Experts of a small language model: 80 squared ReLU neurons an expert.
Below are experts of layer 7 (counted from 0) of a mixture-of-experts language model. Rows are named router (the router's row for the expert), up (a neuron's input weights, with its number) and show model dimensions 0-191. Each number is 500 + 50 x the weight over its row's rms, rounded and kept within 0 to 999. Numbers have three digits each.
Before each expert's rows: a language model's description of what the expert responds to. This comes from a sample of Wikipedia text that the model never trained on.

# expert 54
Function words inside noun phrases and titles, chiefly "of" and "the", as in "makeup of the area", "Place of birth", "Album Of The Week".
router:526430488575516539558509528584501515442452466413541511492470390448507459582562522407485615419430576481512448533543563562433486544554502449503540460416481462508497440570557529542464453514546417532623444467522397547380439509564481485528540556437460512549454512502489576531376446496538613456500447503460538513422531490489472515493449521510509416501517449603550451483540479463570485466473456489547553457412524446467503412501629449519460490518453458568545511541403526534479458495455508533541461488500550496505582544475542466597501536532535553600459498485520458466495541501589508483
up0:454504557524523435547406452527419481561443447494520437446468566622484507481527578476520486544523483528541457491458458429526450595565542518546510412454476489481481482435594472517547455513557584524518488416449526468436530535366500419495460465526432438490584558530549617524459475515539580487461503471541480476522433470520490499513392565470585580481536575489510568484478398538492459530520371496472430567578540577469511441556500541487414532543533522506610456458476599435445470482504468532537469422553520540502563462541505543533565504512507541533441538446528582456531591519442454503
up1:608527518495541507451518524609561418577497470601554496537478512418489501518539608433468512483497547505460491518588516505450500504544525485428472455524576352532502501458453439453520561525463469620564431518550459435522527442539476525595490512474406579450439497490484504437461532484512545562561407457480487548454611501518466533613489503415464535441536515484453489416573446463504555478593506406508592502584522445565544454607510502489622474561528473558512525478442450460478530472483520428503489541470485542502455587510562435525508560477446512486455482553410481476489503451516424468
up2:465506520440563482463547528545534609491494489511387521549474495575507546468504506480487406385459509573484477473531522482527559489469528444579481466447508382514481434459578509392520622542611487447460501532524533512401450597492532506486483500528495418417602573472495538509522471490542556409524596522449492566565539529517529452465486461540499487460609547466469520545581569466433469490482507406591488534589441421509560499464543582448579463514471458456509536531402439487515471462514509553482449508552564423487568572566486526499546543421592503558520553544525438511566485526514467476

# expert 6
Word-final suffixes and whole nouns for activities or systems, such as -ation, -ment, -ing, -ership, operations, development, support.
router:479423585543604491515510532568564506505519483426509482465527471530501480447548479516443507475453498514471504510440488552480442478533436526575448417530442550561481388458529485505569521599484524557564441575518402526387510503470462465429560473528540590474558522545550484453529492541556528544536562493515517505576482511537445576460446428423447425564523426485531496502456429468545431486542476508446501473430530431448519448466462460508462542441344552501545554584465504554618526404510556481506485546502565480486507474552461573465529523619594593499490559486412573501426505533488403519
up0:520326555457644470495506554457403541519549468515496509496535438481549480522450513456470479398477466489514461423475422463537528510509449509535538479475517429504566538423521541461515548510604433492494387497409493419475475425489475491455519427480580475593471517578498563551455522501583462467444481500607502459479466491539480538507498520524541434484475579466492486482453451460493523598431506580466490463425484573511491445445519476518427527504427609541427525583487497607517506504509514464525495461500629584452524398546462553529456485568507536488534426445411549550472597527513469482
up1:567466459497436454563397540547515445438606533446470485464501553506587574506550556506444393474492479457503464580539554473599516426603498592550467532519524609522479501529484564545463564551439503609454472505533466473548504567555500510467515494533464453542487485496557560492478594407456472516535605526500551522435474432500525520427574487498521463482520472505476469458484578504531498523396481528412539638488436507422594475493438474481549470486512490497582551568404524529492500417653443478408487457521530491478444521501459517561567506552550514458566514413520497541474554493442503541
up2:457558468445514449543480490390563468531440427546441533406367494470598488515432458562587554463553514496515494467433534542573522496506438509538502439495491522485514506481492509522483537568442537495551408559444465518439478549595442538563426617514422504498537522504544534498469468535416513482566537497476530414516452469567478555498414474532500536487467489554509511435546579507545511549593536477438489452488386476472435431513507498444467451434382572546523559591527489520545532431487479436459509499484475403587540567489416608486529596564480497445583469492505396508468475492568503556

# expert 37
Table cell pipes and colons before numeric values, list dashes, and list-introducing words such as including, include, contains.
router:563431407510484495541538520603501493449475473476538560488536447501538463590583563459497506485532433494492486504490433500502527522471439540508527446512472507477600482506521513496479453508440539588526485554439483408468454487508475452441522421531600584531421508580489630510493493526432525527451403518516591546491489502527411476506491541447544429511398439518535428517441581441460499486524515629479571513423524544378497522469543479457460570528402486502495417484443468533628563521608577568549502471456580441448510509484584521568488486555456502535425534557492497408552455555548464529
up4:503465513479528460530430475515442541453513462463522524436534477416495520488490463534492510460474625553514529485555462452526482459525475481495509459566572555490593470483525614425550486506500492498636559545512471529486488463398507487503487439550422532461495536526536475359554514508474473522517471489386495519517521432389516473436464409549528418528514585551443557384523530398554465448389459480558549462427510483425589473569506474528534523418419407478545488529529510445564512462567587583496542439533518565487542415528550537496495474492482482360469511508539450431529473528426416490
up5:528488595539546499541402513483408485483574526478525583470538508501412379527532586421610497462473533464565493516450444503512497492548610517510578481528418485526516371482539484487475525535509507499522544598449529534483467552502490503402494447550481505505527479550494403436485488493572526515520496610536554536590555506465563469532498523428530534595485507490446580425516465398432508508482436517434542444535527501512479440449488438463446563468613478513467474530487455543529544517557548603489532549549473627512581489543466483550495578496452605450471444445371508451524503544505569465
up6:465512502537596481536510509456452501427535477455529483494509562502558467566474460587462546536487414469569410432580488547452596593462488551491598424586538503455504604477500503503408474534470453487441519448510443446476477519471524408449561439456538471511497447564471481424512578559451459552486527514504360438551489502591437467496567475525513555510506411561500489513520516498536604486580515620462501464555432615497571503522401508529529526506409463487562510573476454456551528550500475471499529592448563535364541605491547516483475540496523541519507528473591544558519515545448501513

# expert 36
Single letters or short letter groups inside foreign names and words, such as ch, d, el, ov, š, č, ñ.
router:526398454519508490551532546540516441508514561558519466522533455585463530575451524443428464449504466496477581505465500534490489485565511518477484425552380522474421508482512410473558560541555453516483496383566418436411520542488518537437490518520482492525468442463532535469429507592476542432545404545552625491565517588449478407479481407524473479481515479466483513462548533488524426499526539517522596428525635514499484542523482567452543605571543378478584511513459518450488541542492491549584543464514563404480546493472493500527399605479464572569475516562468531447513548392533511471
up1:477397437498454447513512458520564478475501528465528544413550442498478573412486503459516440513518547439488353478512479486478552492505449522506540481417424484369524536485541513457480550607455513443622468451532468509519447525460546461569565466573539521452456457510550518533476482493474434447489596561471532487485421495529513543450526505480411578472570549538451500459515433461516487433589569539625481594566521578576453511554538557474438502475485441548531529465481473437516515506477459497526561529530475451481540566610573561586464515498476487588579420518541413417465524524602480571
up2:484502529461432411529475430468478528406524573522496650405483480466548487597553574425473563527471479482516645438451518592494552406564521534480486465579458551424449542496424497452581426541496456597507448450559545439500528516571519485474489558615454501514482439451471475562470508505490563439553425501487559518469540615500522477569490519589440476461462581403549472513524538524498482486500441510528559454556510511508466446510498559466499490498488514517564471370498492446452557496523525510603455549517500499461503435609483544444451604535504519544492574499450531514445549511477545431
up3:483402572539514521539580496471529454486514505501485563530509455485432512514465550464529441454564474398435508380436451513544535511475559484418607493565476489453567462535502517409561454506550536481471471468493512457476502479472428555429456524541499525550510375499549549490455431572492512531491385544488589474485593410463527478505458553494481486437537609505534512458458385536491476544500473506495494424515524541589465534507610487485528448556512420480526494498487581470418495515475530542637425551420659515407516512466490512542632548563496523495461515507439596522481556501504512489

# expert 45
Table pipes, commas and semicolons right after a person's or team's name in results tables and reference lists, e.g. Boumsong |, Shah, Natubhai.
router:542401474618464505562475576576458460464472600559531501531408467508522512543527561492456573520492471495480496562469488511453527436489479547463497404558446551465487447485507491490465558502501488514522508465426449502544432470520581409493553574468471557550500506467531483566457482460432560503502432474465516530474514474556413563532402505518497446608435483566486487489507564488548557505506492605620566545483495509505485559490512408538489580560590423455453509524357546502588593504563492439574486449458630484463608476482490564513461548467438561551499472488516580451496529502585410537
up0:528448542521478455421473488479573483548550521502498498484546464498546460416558512456528466504545443574513417539503406427459495487498563481478592406467509440459493458556443548507467586538495450594509508505453471378531408498508520499468545463378449497523545469438510462567528561382494533488476468439499508438543459468548502532507446449358482430459575513587488466553469528538508527531545465608576570508529528432538488502555504428560495448622478458530533491488527611589451498477521503418499556528517507439524520629456483489467422471451611510463417477505464493408526490496407538543
up1:510565507471467457460546544516431518540530391468544564480539509477452463616540419498576510547530439494514499464548474539551577486519586424508475504464572526479507527493536530468501499533540418517561565561516519572435536528472543464455521492437518536537425559549566561449335417377461558465502455519532406449532540510482434532453381489500569498514435468517498503484527521567523443440531482423510549557498448424515485467517604500507455446543451488406480462482378465477506418428482544413462564466550485446572546480581488541457452551554513443507427618449545503482465481571462559517
up2:443457513468443595502391476564523591490550463464506536508488484515490493534494553546510474581473520579486521430546418561447535495545528511507458554571547494506528505486548601451477462480587494504537481524484472405538559512478547486504502493500503481637557458486539525409582567501537449485445583453474490496548536495480535497514481445555504553499502540622437450526521508455567493514486528471583545446511462622513580445522406487552516559540552503477641514498422584489614566479472474509534496445547582525482528516578463513583527401554544475430452324455502479512550513451596494452

# expert 27
Inner syllables of foreign names and words, often after R, L or W, such as ū in Rūta, ir in Doiran, iro in Hiroomi.
router:557416444514614518570485592567523497422416527437489501520504479447524542521499435491510477429539535523489559606529494529433547526485463458444471447555484455498474530514495476398597489536541498437609498512561478537465516484581515473451463487465490526512438369385456489397541490493445542549532404584588552496546531558401480455443442465449472489504411476498540533547556525499471481465569473487555572570483504474477442521530494451484477559496489475490561561529539501570481447510510542492502471448452558464443537469495484458667447608501500545499455387595517575568480494487584440472
up0:486429530502579552535493592501498476588543465471457585541586437505568533498507434427511461446437571452469593549424530507496515486499566487541441544481448547563531521546587410458478553534482447501484545370469445523422477489592430523512484532521544510467499478475520587505484474495425481535447457571538491480491576491425464540543447432447539542469432523528527514429528473557521400480560525466515494488521407567510547552411589491407463508438459506515564487512430438558491447475486466411547473436595564409529471528474418402509488555448502528500493570459623413495411527494550471548
up1:451545508523575549569474426571545562555508500504456456491486602524518573437428505473463455591556547568507496481492445451452498580535537486479453442584570495516523559457482472461471534514508528469531466558515467584416473512511604441471491499487533638526503511423497539460496547489537610496430491456572491506558476482467498557532508469570574562596533499499563482582408494461566466462465422479458537542465421534583547552386462527430567543588413440560567485551567471605603491365425513546479474477455482433496494580502467590498503520540523531509528478566448521509462474499530467481
up2:602484577430531519472493519518455524514467519500491623437502481489426466494517504470499483473429538516578556486513501447516544497490488526484574417406546414477477503467515559568492541426549451473490537509580530465583551592470499494400498506447558521526513533460498478522571581528502602481544466494466526531570491499478573553494391504476516464504581401544515553443470527463546510489467545556539533485524537543577517469458571487466520541507550485460418456493534480404583583524516622445550362574443418507423636443591494497582548518489478669509532481500555495538534514486541481455

# expert 35
Pipe separators between table cells in sports and results tables, plus semicolons and colons in taxonomy and synonym lists.
router:450418439560580452516463535538563424458474476448477481578527444397447476575453506522470510528506492476530530484472484527352496520515573496427490492472449491527523432489514532541554506484479468494569545477512483509490415397553473458480510503475524542503391488513518580487473640613412595507494540616546561472506484546457430513449440530493447458612528500551431514583520505435516432550536551522497483486520464493430514441510549534432463546401453531601485526564409505547592588514562520524526471505457623422414527533512512480553429488569436498522436465473437550526488474515535450549
up23:496461517504449502568435511552541521510507469443514480537457488455403378624506481423463528495521558509514504419454537535566453521513566508492490536487565490398522452610510459635529517451438462474537482491529485543543422568529476553484550485516438473551472542533517498499501488575416560521482585494516487483521469550515473407495630500621583508482476538592429466459469548420453524516534481357522533527515497522477438484414446478470446473517441517420550452571524415477500529485570478581421504465559528493572497517516438511513531649462535428578561436561514517397517541477494514474
up24:410466521504549426522555569501438430486451445468529567469522516477512498530489424490509492455551507494500450544553536563565555434553586505448510466468537400443569435500397456538458468471539519448475567530514512486384468451430511431563513510460495528505532530471511488488579475442525425585450582471504530550442507495397419523527534435554499491550457607513540510472490507478429467535415538453410458610616495417446456505487513384522385483447534567391495453527460523506471483468551560562538490593501533506454425488490452508530455406510461633525490499558435543501512507533555579474
up25:437550498607470482549526588579422467524431501448487605581511465582433478484450484471598499506504458483472393476583434462562459589510529573506446488532434581479451490638573481571453526496578524526516497459432525426521496430443502569504513477413496554539437524454558496474543570521468513533505507485470493483468457605456475509462507558475547426586596484513527472521427517432568461503538511568509500473514505552545499534556518526501551447516452482505520391446511528514465497466482422530455522487609525400453554548593492578549514539467481550550503398366473549542505434501543544552

# expert 47
Middle and final word pieces inside surnames, place names and rare words, such as -ville, -ington, -burg, Streit-en-feld.
router:578440505504466534555493518589567446483368559501479431534401444489466586531544569455461480415473567591582530559533516582516547463558520510456540459548450497472492481469487443455555485484488551595537531549657453498422508393435481426437524516421494605513442553523546470445414501481450577457568466444602513511513502405504498473484380428442449529477508477531498437525456446529538484464505460486520581512458568521492457511489467464523569539530492500500530524497460601519569563423501517488499441468427535453426553500559443545522490547485489491576525526489431469519509416472577425462
up0:447454446428541519469479575411565525552522488559545490434492571534402496576506442443465506459452505556512503478430374456467528478441477567491565568533458538533442513443489466483515496412478563455470481466562454543376517525502508550457432461454577545494418406479530476542491476529466548477498463474502502431559592505430550540488472387541533575385574507433479521457511504455457419469530409512576519449431541482452457458441545526494494540543499568506505411536499474547564524454474512521506413600436516396517470436514465556528446495496408624446501503451470460406494421478543446528
up1:463398446453605521548510539619543530569507469533563486506497538532475514608536486470413474510505543465481556404556609444529544448404436419529493501485446487456527421508425521493542556491576538512493423523493431477631533489477504437510491501548530515485478484456445472460499642542424565592452508493424554502429456460416423539518542497522537500538601471561538455475483539475588504514516536452516485509518462545462584531450480447494480505529504504453485595523458573455446413472461555395531482590454427494503433454522530564475455459485501565433570410474580496515528517493490474398
up2:504509449526430602527562483480526493522549486439506435518508412476528505501531550414473625415464603480591508494576539507515440495428586500466609456467507421506486535499506538449512570526459577493493469453457510580456394483490451486514421500508528525521455461493508546539441426438542542463587466533512399512498588483513501456431448402509556466460475553505525441500448511509508511554421490569529590507502454525518474494509571484437407558501444464428569544459406614517550512593505420520496485448443527562560526575514420557562441463497646449500501445456441491561510423492486472495